config.toml
d_shared_expert = 128
balance_loss = 0.00334
tie_embeddings = true
parallel_block = false
init = "normal"
Below are experts of layer 4 (counted from 0) of a mixture-of-experts language model. Rows are named router (the router's row for the expert), down (a neuron's output weights, with its number) and show model dimensions 40-79. Each number is 128 + 24 x the weight over its row's rms, rounded and kept within 0 to 255. Numbers have three digits each.
After each expert's rows: "comes before" lists some tokens at least twice as common just after its tokens as in all text. This comes from a sample of Wikipedia text that the model never trained on. Tokens count by the router's weight.

# expert 4
router:147141138135140146130150097128131144125136085104148133124084129158140127103105143153128154120132161131127124138111133117
down0:087105134188093126151106176122148103124144103114139121112122081160152130111102156141110108089127142150141118120139084126
down1:131102117166137101159147153173168116105142127114119096147141146125140143128119079104108142154114175103116114132103131096
down2:104126133133153108152098119165124141106163134123149174166078140115128161150205145136092134123142109169125127124077124075
down3:131145170165138115115144151091104133123118149114146140162133114119122146108154118175138138123104112132113137155104148146
down4:137144141133111109163125119106137109111111148188124090174088116120110116121164134167069122130138104122160099161132148129
down5:168130167124131089101092114074126091110132135158141092101142183119146125156127107152109150146104129109142091159114142099
down6:132130121086129139129115110096134121129109131146156110136140113142142157089152145140111145116142103122149136119157131095
down7:103105110119142126162133136057105137133125138137136139116176119123157131111135106143097150153163134093142122142076133103
down8:143140146134146115100104124154102139146173153130128132145162129112157143125132105088138130133127125140160134109088123174
down9:103157142142097174147126140114123124108109166142119134140108165148127180142148108109126127121138141158109200101104146110
down10:080103110151163138151158147093135120102090106115134109148135111170156132143173134133125149097141170118167142136107094135
down11:115139115156102125126136125112078146115080123109173168162091170117176117127126119131129113111138120134147173126116182155
down12:113138107097140113091077140152084140163111127125131136134125139151074154091104099129167168115101092155137128125105119094
down13:144155090147146128137178121131151090078152090107106137148144132153202131135115107120109130126133122133132128152132084152
down14:152085182165094084137120106130128114074129115109128117159142153105134103080187154146089142118108133113136098168129164146
down15:144100091119129095149158118143133095097145092127111149093132109105114127135114150132112138140106084137077128076161102137
down16:121117142142095123141130144136094130138142123135121101120105112155103102139119127178129130177147092143132139135153101147
down17:155149127151111163123196155129103093108122154136152123168122157162134109122119155106104133137093104115160151069089108111
down18:168139116150091160108121093118106115144102104115145144156112089166096100142128120134159142100152122115139099171130098094
down19:115170091160137140133158155117135107105094129095153139106138137138122107111121110151140062094129115110136143103121076180
down20:152102151155124126105120116073154115066125123125091151137115161092104125171127112134170138140113128089130169101141118110
down21:115133116058156144118169106139125147116126101119093169138136149143099120109170123122106170129102149136150143103160125129
down22:138190117150123137146063136115114150120172101117133129171163139104086115119089136097131116129143134150105081124146084163
down23:172104187098130148125164096131135098131121089102109120132109097138178167082141073100127150139149125128120119152134127135
down24:117190154131145098112111159126110137112145141136123145117112134105122113102119131104121080123141107182134084148087090107
down25:204098118164146128125152083139110097138163161121110137108133138103121126133150112170122092098164112126128122134162112130
down26:124153106126137096112121120126121123146117115092112132099114120137148130142187115124180151154108128162113087124141138123
down27:123152139117112103137097172143133134155113081140103124094142142146173165168127109119149091128140127099143105160091149130
down28:156137112100140129153115117122120145150144097120104143153107136139136110147133147154154142127114165147153094084115117105
down29:133098142129080160135142131127162144094089113096135166157121147120108152144108172132088128117162124085167080122137128148
down30:125123138125157122139163162113125158134137135162079099144110087100101099143144136155090113120174140102105143114128146142
down31:077106126129155125120172114138113128173141119121121085133119082179130148142086128122127139095101130115139114108132120121
comes before: " |", " The", ",", "–", " He", "\n"

# expert 7
router:107140147138155133113096075131157116117121142096124113126142126126146141162128115126152127160163135123118097118143114134
down0:095141129130104132117130129089127121101155162118152149122124157109103153103126127135139134113127105110121122108130134137
down1:127119092134144149118117167129131108083117136130150114124104163138077129137105108156113102096103143150158150161107151157
down2:154152131098100122169138116139145103118161079152139156142106128124071144124144148156139114113149165133114107130152114108
down3:125135110122100146136111095083132159145123144117162126130134144109176096129115153094101115103064135152103096100089111105
down4:144106170134136098114133152156117088136128150147139174180114074147101131165131144114141138131134110100156121107107114131
down5:109123087178138073155136170112163140137129151111097111109157111164165094117107137140129106186121180132119110100124123117
down6:186129131088159095107141134105131141117153110137108118181144142082118116110119098118106150104122141155156139065163106143
down7:152111116117162122150100114124140135105146145152084137123070116095189121116109120177210092119124125087131117154161082121
down8:159140107153131140087105150146145137142179140070103117139123153155065120077102110129137115138076127116138133144124125119
down9:173120162118137097138120093136174119104128129141134090086150142128119151150137115161154099149181137125132115114102100140
down10:121119161131106162152120112163157133135094101142091103117141107144109162159175111148139121115169140148145124148126105104
down11:102154143121108140167126146105173088140098135131159070139145138163168090100126094082154100131119151119141124120114167137
down12:158133101104204127137121112118132134139134125130087138175111155169106097143140153148143148119163132145124124124123120100
down13:171109127137108080111131117132196103163158155116120140086134103142113162118136088116130181161092130098123110121098143087
down14:147166162113141096170107113122160110133098097118124110163135151113075131166130113129103135125145109096134121122112170115
down15:143156110034133119145142107143104113161125138118138139153111146167143126150083133112136128114138115117120128130128150128
down16:132130118106125116126155133146147139151082089140136105110115156136103155140138171116141106127140091127127126184089062137
down17:131130114132086113128174175142108145145161142154109110117110120113094175158131151169117113144109123110148103139153154158
down18:093150126124108110120138144132144082172123114105129121097111127114174123140131159088173153128110091162124127162113134114
down19:150142122136160107115101097125156104138106153128102130106122108121122124112188116148136165125175140160127108139110122101
down20:144131099126170138155177133090127149119175132137148139108136119121099129113107079147112158144126116105165152104152123152
down21:094116161114167130129148060119101115115114107155139128119141106097159126110136123121134153149119113104110104131133159102
down22:104168107129128127134102129103142142093129080099128193122119086137131094121136123098113099099146148166158148114163149164
down23:095085135143135121115170189131168113139102087110108143126118105149096117146096123106118086119140108117124103135106116135
down24:088151150108100115136105132174118155116126135148161113112161141116151167108073125136177126141154142161102144115107126132
down25:079137136181130078147152117128145096152104138139116127139159107125133115094132071099098105105123110144151138108146094139
down26:093149142133094094130156123143132156069107126137133128100182108107106140130175138104131142127125105123159111132134134170
down27:116144161126119143129115129099141136154134088122096128154112080139130112097139167143101175155135103149165135144118134118
down28:134136160090125123090138109131095171086119121116099111141153151155124068130122148128151157106130106145138153095115120149
down29:170079115123101120132146105129139136175167161118104140152121110073144107102135136105122120139149155125117112083100121106
down30:104146113100119157120121123156098128127099131156150126134128118156077138172123098146166148178108142131133147106134156101
down31:140119142120116115097119115115166116104115101158172114090148151146112121107137141154099137111100147135129106138104125194
comes before: "1", "2", "3", "4", "5", "6"

# expert 1
router:132092136097130123125098181140160114097105132097170127135115136135123133114144089131162124126091100100153111149109079119
down0:085117113147087113110109158117155091148158132127115141132098152171088112137111085121144145136145141124113144094121120120
down1:094138154113130131147123178114098121137134138097117121153103140155108130108140127170105135141129151103130093149128141121
down2:121138148112128143148115128120141107150090123119132126107103142153118111145151158106155163107167135134130119144134134154
down3:113143113150165110151127129147098133149159081109151146125096120099110139148097127140114174120085129085101152139095124088
down4:121128126153126165165152125100107094158095114126127125097125116138138156146172122139110105151147141142108090129090131130
down5:124139139103122138131148127133123134165110099114123080215129111127135113104178105111085133094097140095122115129120158159
down6:117126108095133118108094123140096146149124132118135150120114105111189129098170125092138147143124116126132094120161179114
down7:081076152152115103128102121130144144136148127133127085144142119128151154157099082107104081134136096172169144146181100129
down8:121129139134099159102148157162128067162114088136116135105124187114132122170082139095104128140159147075114135144087121146
down9:097102128153126144149116160101145116136117108125133084096171142161120110139126097121181145109140143103132142110117112106
down10:141132118114101098119102105164114140111122126144120118122128104125136168093072155144108138103148175116093148146136139112
down11:111136146115101145094102098121093152147124119099133181121122086099164151105173115144120119144111103111201106114122130086
down12:132132116139093149138125134118132079148163107154118094153136122100134118140152161148139099120138155084112089170106136112
down13:097095110082144188116140114135152111132100164129128120133110078132130139145101125125111136113160166116143132135130121147
down14:118147172123130115139088114124142146103139127111147168107150158095129129117081112105108122147099122166161109119113109120
down15:116108153153099121126166104121109077111123124128131137143127135111094137182127166193147118117171111112087137162079107162
down16:061107143119124121142122133143145128153181108163177142108129124172164125106180136118121152155106121143132089126080127133
down17:119099085137109160158129121154141117105112123108135102108117142065127205091104098114130109140130100150119125146125086084
down18:138116090141131112095103136092102155144155131142135135126117148149107101171146098155133137121106146158140105113125089159
down19:152134106112094133098140138159092157160104114131149144133100080098132094116101098161111154088128110122156133145149136117
down20:120180106129151156106139162134109131117122146120092131168163162117095086107052101134139096105131184138123111126160114127
down21:139104153155117128164137109113110115154142136098113116171111126150091099172143109155080103121149099150128161117123132102
down22:170142110146091128130156109121152095119142146173118150141144110078125127135184126146084135116137126112148138091128083103
down23:121128112163152155126159165128111152123107114110153144164076182130130161145086142144126103139150124132114142147126164127
down24:135150114123123079167195122125115121102102115138131149112165116101110133163142111140131131114108138144122114134119106129
down25:132071152080172170141135150150157145121118123107112093103067122111173127148119118145114117104158128104120103109117135108
down26:123143143129138157129126142121143132101098067131101113133149096104163162078124142102127091134142124152136129131172138123
down27:126120164146140120149106119126112151137127102110174156143149083151156165107137123109080166187127118143156083149102096152
down28:100138129127138103113138154087118161147120165092138135173120084150112149099149144071144143064154107109156105122144109117
down29:086122113119131116134138132113120109117156129124143093130140142134137135109145148160076131162116109143128141148141139160
down30:173137114159109123111104157147084158129136129132121182154180132138125133105153114082129121117149162133103111138157134136
down31:159118144131164127078129128091129112118114138083143111116155140110139134110136142124129139126168151070125141089137125129
comes before: " ", "|", " —", " +", " L", " \""

# expert 12
router:116132135134082160129125129120144132127159105101124122136147117154118126117155106125095125116156093128178135171154094099
down0:124155118163162124095128140085113137155138156096111118132142087142125145138114108149181134083156097138120171152123139097
down1:119110122111105102132117140132106133108096124119143130126113114121188151136139126083057129131130132116121150143090174117
down2:104144147136098109116112142116087125120110122133152125136115113118133175147120149109104154104157116117119128092097104142
down3:111141093119125174097155144107133134150118114138147134162132118120112100133152148144119087112117143167162131131130132138
down4:160112126126095147119122149129156101084165116113131122148131112099149153142148140103110130120137152107115136106133147104
down5:094139114121118124105138136095128123105115157131141098207163120142135110218110146105168128096146129109175109149123128121
down6:110104159118119162128155133123121193118137110108135126091095140116118127178147125125172109149133114128179125123134129109
down7:163153097123139141094096132142154186142111127128137137109156141142181125137128138109087110151079126122155143119136145116
down8:099145151090130110146130172142108083100133160105141135086132111159100147108119152097151163085079114134119132081120098143
down9:126134140103144114135154164093147143141126129161104139169118101133116123145161124123100143112121110131136080093111154096
down10:165137088114097149083098095152099121103078184137154099134144134154082124105127120152174145158079129103088101111119139137
down11:179186081154125174128165138099177094080097111113113109085075176147111145124130174113126151131111128145093120118137120103
down12:130169117121118152130107127111082106124165127110159126091129092117139134113125136145078134095131128128135135124121130101
down13:130136160116104106106114103125137152102152107125189142100131114115144172138100098137165102083149109156159164166127144106
down14:133111154131107137213096097154109108103134118097076135105161144142158109165119111167163136158150125128110104102122143146
down15:115132109127165088105136131155110106107139153128148097115141171128117096133158143126147088115115150093109147107104161125
down16:146094123119086159141140167110152132122154135126115127190085127160124075124129173151114046136066132184127122122133129142
down17:154145128112135090130154127105113132114162095148144136124106117085106146109142154121143107131136147114109150109114099162
down18:110143114094090077139162140114132125167134114083127113139142113145123136103111131113141124146092132112087122100120111069
down19:122123088132116109127141156138136152079118053162153132101069173105092124146126088124198157123153125142119125146129129132
down20:102139123110109098160106113110127132104068099116117086117153119127128109094158143119131155117153163116115115096137122132
down21:087064175107142160117131115157110117081124096177135113119132155112127119144134138127165131103135161123112156121148097130
down22:098120152107136156095125153125098097139095162144080104155130117170122118122111145083073128143149105153114119103136132136
down23:124120138172168150126145146125124140086113107081131114115149127127135125113179132100101094128116154134169117113107118134
down24:094154137154110122192169143116132148110123109095114125084143161120146130091151114113108118123129124169116162084111087153
down25:108124144134127122104156135127105139089154091133136142134146137105178141160117083159131112124111113145125150110120157138
down26:116114116146136142142090147148135200147114128116083158108091127107086081143159103112182139139103123119148142102085111108
down27:164142136163134078118130087122138113088168154111125112165116174128114122134093133110161114121100137137117113108108072128
down28:118135106138118152106077112089151178101139118062125113123154143109139122140116172115135140122103145115136109118085129185
down29:123104163137097172146123161140132145143120127142096102115107131125154174095118115132128151115147103163148100131163126118
down30:127100139131105151166148132064138144139149122107121130122115095120143145147173116183123114117142103122115164106141163118
down31:095164090143102127130162176101129127108094127125124161115095123126108123103127133127138127126130157190165131092156135145
comes before: "-", " ", ":", "|", "=", "==="

# expert 15
router:113154118144135163091096085144067130155140130116123107140149122100150152145119102147121134117112111118131112142107135137
down0:151124182172127157156133132101112156146133115135112110079139114111165133100095117130141136107136132112129113102122101094
down1:126119146131150155143179112118155109077103119097094105071114143135108161143162128111128136118119128127104141122160109173
down2:128145145098114097137131079092128143135141120140116140124108129099120141137099128166129155113086121134141178131089149094
down3:097134099154121121106143162123142114135096126129085137124187113139117166119118129131100117118130160106116153100147106160
down4:124124144120061127126132113096134126146132142110155118144140119156135165151094114130137144104132162146144117170152146175
down5:124123122154142139146130150129137174170154120107125172153125137181123106146129117107152122147106163083087085105130135095
down6:134094136114141136129109167165172105131152144160086088123123171099127113147151132092118103146157154152112160114107124192
down7:133140136126132144148119098123109153085091125156166087139086133118115045143137111151120122156121158144153117133113150105
down8:162123142113135141105125151117166121143092170094083131138134154078107097117132136127101129064140139113134117143114152128
down9:144137118121139117134130097160152118163080148145148133181090149182144118142086150122128130118175127123120154148141122116
down10:109125119177131121131110138091108100137130143132139081137126095172136126134148154126067126092141143134131163156113109124
down11:145131146137118139125150141132104115151124139122155109118127147099125140161141132102155140107151147079141119109068113110
down12:150194102113122092132158145134143163130119132092083103142091125156105174127085145122137140129118131121125163094131128149
down13:119172142122139134163160119123128114124107118116106162124100129165111132148137168111102164104152150167099138087074135140
down14:141072095139088138134143121164131114118085138137093119128141180167130091158161157134106167114155098104133118124105143125
down15:131162111076163116117136166096135184131119125129137148128125124162123131100148155145115134114087115168159103124154133150
down16:116109177144087145117144144134086125137129116112166134148137138138179107147145131181122150113140114098112140150097135133
down17:126115130104114170125133123109118133141116161168110141136132157125131098099126100145133112100135138152153107122138141153
down18:125142093138137119128124111118114173087130145116141139147119097153148122162146135161134132135086131157129121149171157134
down19:128109107160115130177120105105108106167158121114121180160090102105116140094145080114116134105155131123106131140101134076
down20:153161094120096105142101157110142138148117115157080155144109149137089111139154111136124140160101147115187138133153109153
down21:146136132116119168139151150113093070148114154115136143117104118135120131153149123107116189152133109134156142101106102155
down22:122124140135099103090102131134120148154189096163148137114134154118117068105130151160146165119139121174169115122139153110
down23:130166122138165122138114145087112115092145083124114163107131156156121140152191130081167099142146133114122086119133106124
down24:103129086105130130105156111101118151147110127119135102141152126105090134147131108134141165088131106100125116130204108130
down25:097134150158105155091102122162115081129174106170119163129143116143159114165076108114158107102125153111107102102134151141
down26:138122157122143124149083086170103143081171158098126137119186128154111135135145135147106168137107097089160105121146128117
down27:119145148119156140144120129140135132137165142154102183089156192123102150113098135109095147136130146143151099106123178130
down28:132137137108146152149116085122117141185106122121135117159110119135144121132089134166126188135118136108141155135092125122
down29:118085114133142107116134161117142103122098117160179134112132086109134112114160117123134136159169135124099117136123098065
down30:120143108090117132137106134125151146169123148135147127122104100109131103112087137139169125134127097124133142148097175123
down31:124124118088110133114172121112166148123137130107102085111129129125126144120137099131170112136094134159112144132157104135
comes before: " of", " in", " to", ",", " and", " by"

# expert 10
router:151078114096167106137150079137111143106134150123129139123159135115100118144124124150125158129106101137113134131116060111
down0:102110134146151144121113183129139137123168139093129123125144137167123147110162102137113125170100154136067159167118138134
down1:146144145125163130083099136164095140085104153131114132083147130136168117117140149178125152168113121131106149122116106167
down2:138153165104111123145139181140171118114165146116108154156112119132142101152131096110148146126141124106098104094129133136
down3:128088123123135108141162139163118118119146133128147114182117128173112154124122126149111054102163128128153126105152100147
down4:099088143113121148135129162118136125187125102058145131174077119129164155127117110104121132135121123105125138138128129110
down5:118136153159133116079122134125118160125116194148159151098136138113127145112084101129138128121111125158152141127130143088
down6:123086154121146126086150117156144089125146124096140115090109095155108129092135122129182115105125119096097113127124094103
down7:151119134128179099114115122120125104098113121076162114174134091090173061098140124176110108122139086077131135109154131121
down8:139159127132142142123123149104104134123109132123095100126089142120150104122099071142096091142101137154098136131092120091
down9:188129136136125136189134108149123067113114156131181164098136115104113166122127111136147145123120138098124128108128116181
down10:136091099106150163139155145191103128121157102114151138163112144106156114108103080135121081112111107127136142136164103137
down11:120125144183132117114124123114136109149117127133142122049164122139086133132130111175116163119123141147146140076114110101
down12:119102149119125160100161133117149116097106113153141100137102129105095126106165118159137119122139114128114131166181134112
down13:111070137086100139083123126157134160112075081092132144134137118094122116150131159164140107127139117113146153135103118116
down14:153120108100148176103122136116112145107138099150155137080126143175121121146068126101112168109135101097178122097121157143
down15:142149138111097112173073153151131131127157135096110166126171139158195140131110164143106121088141126114150147166092171131
down16:151110110130129142120162097120091146141131143116094204153099116146157104117146109116081101140171133067148113140141106118
down17:099089139135101097124116084125149171098107163119163182148144138188095138139111135137130131148123142132134115126134071147
down18:109172131157110095106163140137126137177132088150122126123141114151134159083103152130134114116129130117121145097089149114
down19:058121132141106131082098134138132153094151134109127109119191088148170121149117095168117113090111109135068144073118119112
down20:105111110114097108186134096111128082172120160155149109162141162125083091087142149096121172150119103122086145124132186141
down21:163140157152104087150145072132152124139117144122122161172166144156114092118146105138105114110137126122085147127143082114
down22:095117136105122124112141102113097106104116118150175170142160102174158134125134172108164117105125121126130089141136154108
down23:132076123108138159122128129130144129075082120111098102127125188094146101161054109149112151168112125138108130153160146156
down24:099153130138117124137132100122148175152128095155101142168114119140169101140122128124145110148138093135118113096076153115
down25:078137100108117122133108125130103165129120131116136114072136160150106137113137114146160159151109077107090116102119141128
down26:114104125124136082175147136143107140111151135167100134125181121101134141178101152149136109142124131166105109091184128099
down27:116109123082101188102141147119124113102124061104141106145170138148166120164129110133157141088097167144139113142130123105
down28:148179113107087125144167097133138137133176102125145099146130112138132109103137155134119148153142117114064145166105154121
down29:139129148081115170155117098126137136154163140132137157146144087156155123129132146094134140101175123160152093188127085107
down30:136135097159127152141086191136135176124107157116094157159123157136132122115103112160097135099142087102174115062165144139
down31:128170136163140133119125116148118084107116100094131185102165120109107131118170162105083133134146157140136122131164123143
comes before: "0", "9", "8", "5", "6", "7"

# expert 9
router:177176111112095142141146118134136093119101123134102161142135149144163133127108160136109127173107103079145117148108146117
down0:146131090170155156157110158155120113167156123119109135120116087131157135112107142143105081144154108109144153148151133131
down1:148107127127114132148123121101150083163122120136137104126146162156136102106153118150132158121099106109148128151113125173
down2:123129099105155171147135157132125136097136173105151138111133109082111118101095126149156117086123106118166106126093162119
down3:128140124101152131148158156131100142137151142130112084124100128123091125127111135159115138111137102141137106097142146165
down4:132130115154103108083115151115120113111143154094099118125146132075128137101113125096129165110144150135141130091116143137
down5:121116091119154137159117114146087131104152159117135156144117139097144095133141112161133097103140140175121146149097121157
down6:138130135113118137080109121150143140126146160113122144090121120104109137116125109147096162149103097105142131119127122119
down7:118135154130150136129100122122136129140144128115144135134131086146121074163150177105102151127148165150137110135163122143
down8:128091123134169107145129139101083099098114165140122102172154149096160151115058092140144129148111112136102134115107105122
down9:103174115121110090105127093141150128083116092099138130142083093136123108128126099146170107156105108125127089139119124140
down10:128084143142125184181095117092105128125126105149158113130137135105146106108149124133103083154173131122161116145143110121
down11:169136095125149133100144112143123136114136133141114111184122129141109131126111138115118156155144152152054134085140108132
down12:128144132130133080152131125107108110138139145124141107135138110127125119166101135134172148121147168096091102086158108139
down13:150082121125099145147111121133134132165154134107130130151121140124084134094144084114106088145188092161118130120102117110
down14:146164126107132159129127103118144115105108094117113115173132125158145157151133133115108153215130159106148090131127113159
down15:119186057121094182112123120113119113109117107108159115170129177119115112098125149138132151139175135163119143157105155141
down16:138081113132087115138142123128117127163172123152109147169092113148110122110103109109132107151112150108127139141136083107
down17:116103138138122133149099153100125152118131144139134112163120078145139166141144136136115118145126088125171123114094159120
down18:161172114150136162100154101135176128133099118072115114128137119144133115107143163129126110143145151112133138103133132130
down19:150148183143105144151123124161155134134171117101165153114124150103093110140131113160161144118149146070125113146147121122
down20:122100096159098092098113129077127107112121115116112131134096143098139168125128128124056093100129126128114108096126163135
down21:147112151111163119141141118130137093141165114128165165125084110159123149103139104103133124117120129137094134088145083109
down22:130139101084152120147119107133154119158127147145123151135119095132124160109085148114188148121162130117061088148131130131
down23:130102116125126118128059125116185131131125151158115068103123153122155127156143115108105112168136129132192135131149160124
down24:118111144123166165144170134100156117116139142095130101118122114165126145116109132154114166169149166150157079136119137128
down25:123131085156128132181136143148127060142102122140084107135112119131121134120151104122152172144110086106156131092129149141
down26:112142150123133113104112105099141128134128094166110135141191111141139073117102185109131123146120134156111121114136145116
down27:106159115112095048175149125126159127128154091148131096093128074138122122123217116123140137120122132123139133155172127122
down28:096128137131114134145164141119140149178131166169135119100136102151095150106091141128126158133088105130119136126142150161
down29:099119149155159166121105146087088124126163125157180152153104120126138143145088174131092096111080113153126143121097143056
down30:144127111109130187127104141090087131139192132088155122121096137098095128082143116143140097101111148102122095136199174109
down31:127151106132173123145149124178109149117145103119126121179136193176142147122097126151123138131091133157212152139159127073
comes before: " |", ":", " |\n", " (", "\n", "==\n"

# expert 0
router:158152111137107066116123129129109167129141137097088079130110121137137152114134118138108134154070112100151125106162144157
down0:142173130121125171108130083108150150057134165116078117160069111146131158099189125126137083140109191134120110139132073129
down1:089184102139146135150177125130123103140130096111109116146137141145116125128129206152128127112149126149100166138123151118
down2:118133102097085156141100154127109142118107133131123128109128090101119114097146158115198123107148079121134135155081173144
down3:156179091139140143117148146137125137181144132092145138102132120121085142116141080117132121151114092067100105134118098140
down4:112104160124136126116118117115121112112131108132144123140093155150123130134087120134141142152127092148168122135105181123
down5:143080139145110120112157102123125133149114129118145095115125098171132180116150143087116181120127117121163152104151116118
down6:132099093142128122127116136145088120111139125098134120084122139124127129128159118090157089098113136112138133141142116136
down7:086136107110111127134166117082152123131092130096119140114132080104112182142145109122108118096134099151163143137140125121
down8:117127126126094114147131167112163140168144109123150127162115069120147162083122126082127099137156127122085162090102125097
down9:147134094102126084165158124137143144140119103126129103141153126138112156097153093115128168094110150080162145067143118190
down10:130194129059100109143092135147144140131142126150100159097118171123093115152144128124119097137094102131110132148094097161
down11:149108064101140134117096137113119136125124118109131142081149157118095140134175145112100100152118145166177109171150156127
down12:128169103107130105134121097144099111134169108121160118144170112146119102125108117152131129148110169125135149156134099121
down13:102118142123145168135086118115146101142146131138144170141124137116170114118125131156145090124182106153112107134102104135
down14:118123160136118113172125115149181102122132172097109108115140159144112110153127129129100147153123119153170115093102098126
down15:156105115129122107136168110129142139114124114137096114152161174135130166106121153162125158127144098124089129174171140172
down16:103145150088127125152118156180121133120183138110102132126165090131143160107102176097132132143114163089146168136140098132
down17:157141155112099136149134146168124118143186164087122147139188147105192133107159098102127107132093141117123126111130100142
down18:141123130129169151133142093080068125110126093149184154115122082126130138144129098128150127076135118104162133101138141138
down19:144145152135147160100116129101120145091118094137122161084133104113086111155169129125096164157162098125146124133135131127
down20:136167118157149137114122103099119111107084111109082143111164113112102131123137101118120122094153128108149107117096131143
down21:109099105104137112103152168123174096118066131137144144112117129098168128148127129106127156123123116129102087089135100165
down22:107146115152148149120154119119149127116132108139154111106145114111115179079158122160109114141049140134169119141128110078
down23:136191158145113152112151129081126119114147151144133129144078133137154108152129146128172119075171105146126125159090145152
down24:116077128106125115123134116116174108145116110161126159141097150108179132167161105100138122113107180130111090105124127133
down25:105133175109147070130145133161152100113116105123150108105112184151145144124136142126110143128134116106138117141085126116
down26:136136142160145121180161107130119106168121104090127154122146125136157152111137142174130134166109145129137122098135098157
down27:134182118109151143140161084131131097098105119120118145124099113140137133120122116150143126096156118157148168150110122152
down28:112151153148124090145102156107116127118112089159074149135104106131092146185126098120111134116128117129109156137117151115
down29:119122127128133126132119137109133130154159150125124127119109100065112122137130115130116077142141148157136113110072100105
down30:114118147114131161185077123118107101120158157136087189056125078132153126145143117134102111131098132089142175110127110156
down31:152119137151145130158123072172119130136130135118103144118108177113132113099078131118159134156130173130122096178120138145
comes before: " of", ",", " (", "\n", "\"", "'s"

# expert 6
router:110099146151140099102114149157101106135100175127096140142148138127052144136089134105121121149127132146126104108137128112
down0:122079136140109145155149158106127131156112148113144140118164124143147122121102153142110156087089127159113169167162139168
down1:127144124162120158117123143142141178097111112081146092136155141127160100161112119151164080113091139161172132137137101140
down2:126095158114171159157126130127160141122130158134106089159125131114090167097111157095171141085164145125123110166104144106
down3:097091152158149139116158093152096128122112099131103137150153106171151087124141115164136161107156122152107142085092141130
down4:149141108157117141162153108145135182093144128132116155128135133156127122090141096116170121129135132116105091116111144110
down5:102150159093139151097111114125114112107148136157133159120115145145103091126120093166189069165157129115107133177135099103
down6:139083145156118120106107121208174097118177111108154100159122150149139134138088095133145178170133109096109121160108151119
down7:164148148100117162122128156124179165117131117154095130147156179145118147164147163116097115130174125095133144123132111150
down8:130093168115114128127115158142094082148168130127121126150113129133149147130126131174122149144154139128122153133109152137
down9:085181125103131144085153122114128137156120116133151143107114095121146129146114156153121125150172168142163149128113118111
down10:165150154123166141102114123061117122130099120150149160150122167123116185145138123149110159177141143099114095159083100126
down11:086163114109139126164101130128101112137174146147115106143166127139095078171099100119145140131103115112112083158124124112
down12:080118081136123183154112112145131131148126127132147141116103145180090113143081128131132088129181147167114080116073142074
down13:108132086130121114130153131132130119142118129124128114107141082143112119130110112141144133133104092187138160119132136116
down14:152105078104100137143126123142129133143108121168151112128133145126136154083173158122092144125182126137116123103160109133
down15:171132119107117110156114119156138084116100105139126181119124164144105104107111163146158154122122117129145116131126166099
down16:128139100142119151140126099104107147130077122152148109125121118112114140106101134136135117142116110130126077154133136079
down17:124134109124106130148128118121133085126114144141135123116137104091142180136117118126073136111136139107150186110118093110
down18:121118133104108136147091129106108131119171119112108128160125141178144109156119147151133155099123147177157096123106142112
down19:141153072115119063148144121102117140110069129091119107125117160126142173118123139132111124124131133139113122131142122130
down20:118148150112111147116152132113124162100109138117129126133120140091119142142106117095123139138115132138130128130091124141
down21:157107112084149102121178108101171089128110097147098136142135145154108151100116084128118134082151129125134103078148118077
down22:137110109129127132125138117134158116128106143130142091159139179149134099119067125120139141127128144120149112138094124114
down23:136157132120190109152112132132129140150080125154109153121120108134141100110171183157108146112125128124155137086120139106
down24:131155130129082106129144149156135134133159170128108139122139167148123107112135130152131122132119100117161162146121123111
down25:129142138098125123137132119163101150107137130140087108113104102115109137120138155131122118138136118160155159129157099118
down26:136154156080131141120165139152115118141150167172125112128098126144122126114129129132131111151125143166108114104087156143
down27:142099108112176148160130114122130133122134172129113100139148127155157154175132116157153079124149113125139103128134139103
down28:134159136137164154118163096113119165116147150153119149133117144114161131116125129113122120128107104136145101093079161092
down29:159087104116144156101145105137133161080130151142115135117158120132122105189084101153088104144117161137173078151123167149
down30:098148108114155162138145109136084143155138120154131145117100088145092096112103148137111141111126144136122147139120096081
down31:128135126136137128126110135161109090149121085086149079166160148110086116120092116136152106121107156115149166103141122197
comes before: " the", " a", " he", " an", " be", " was"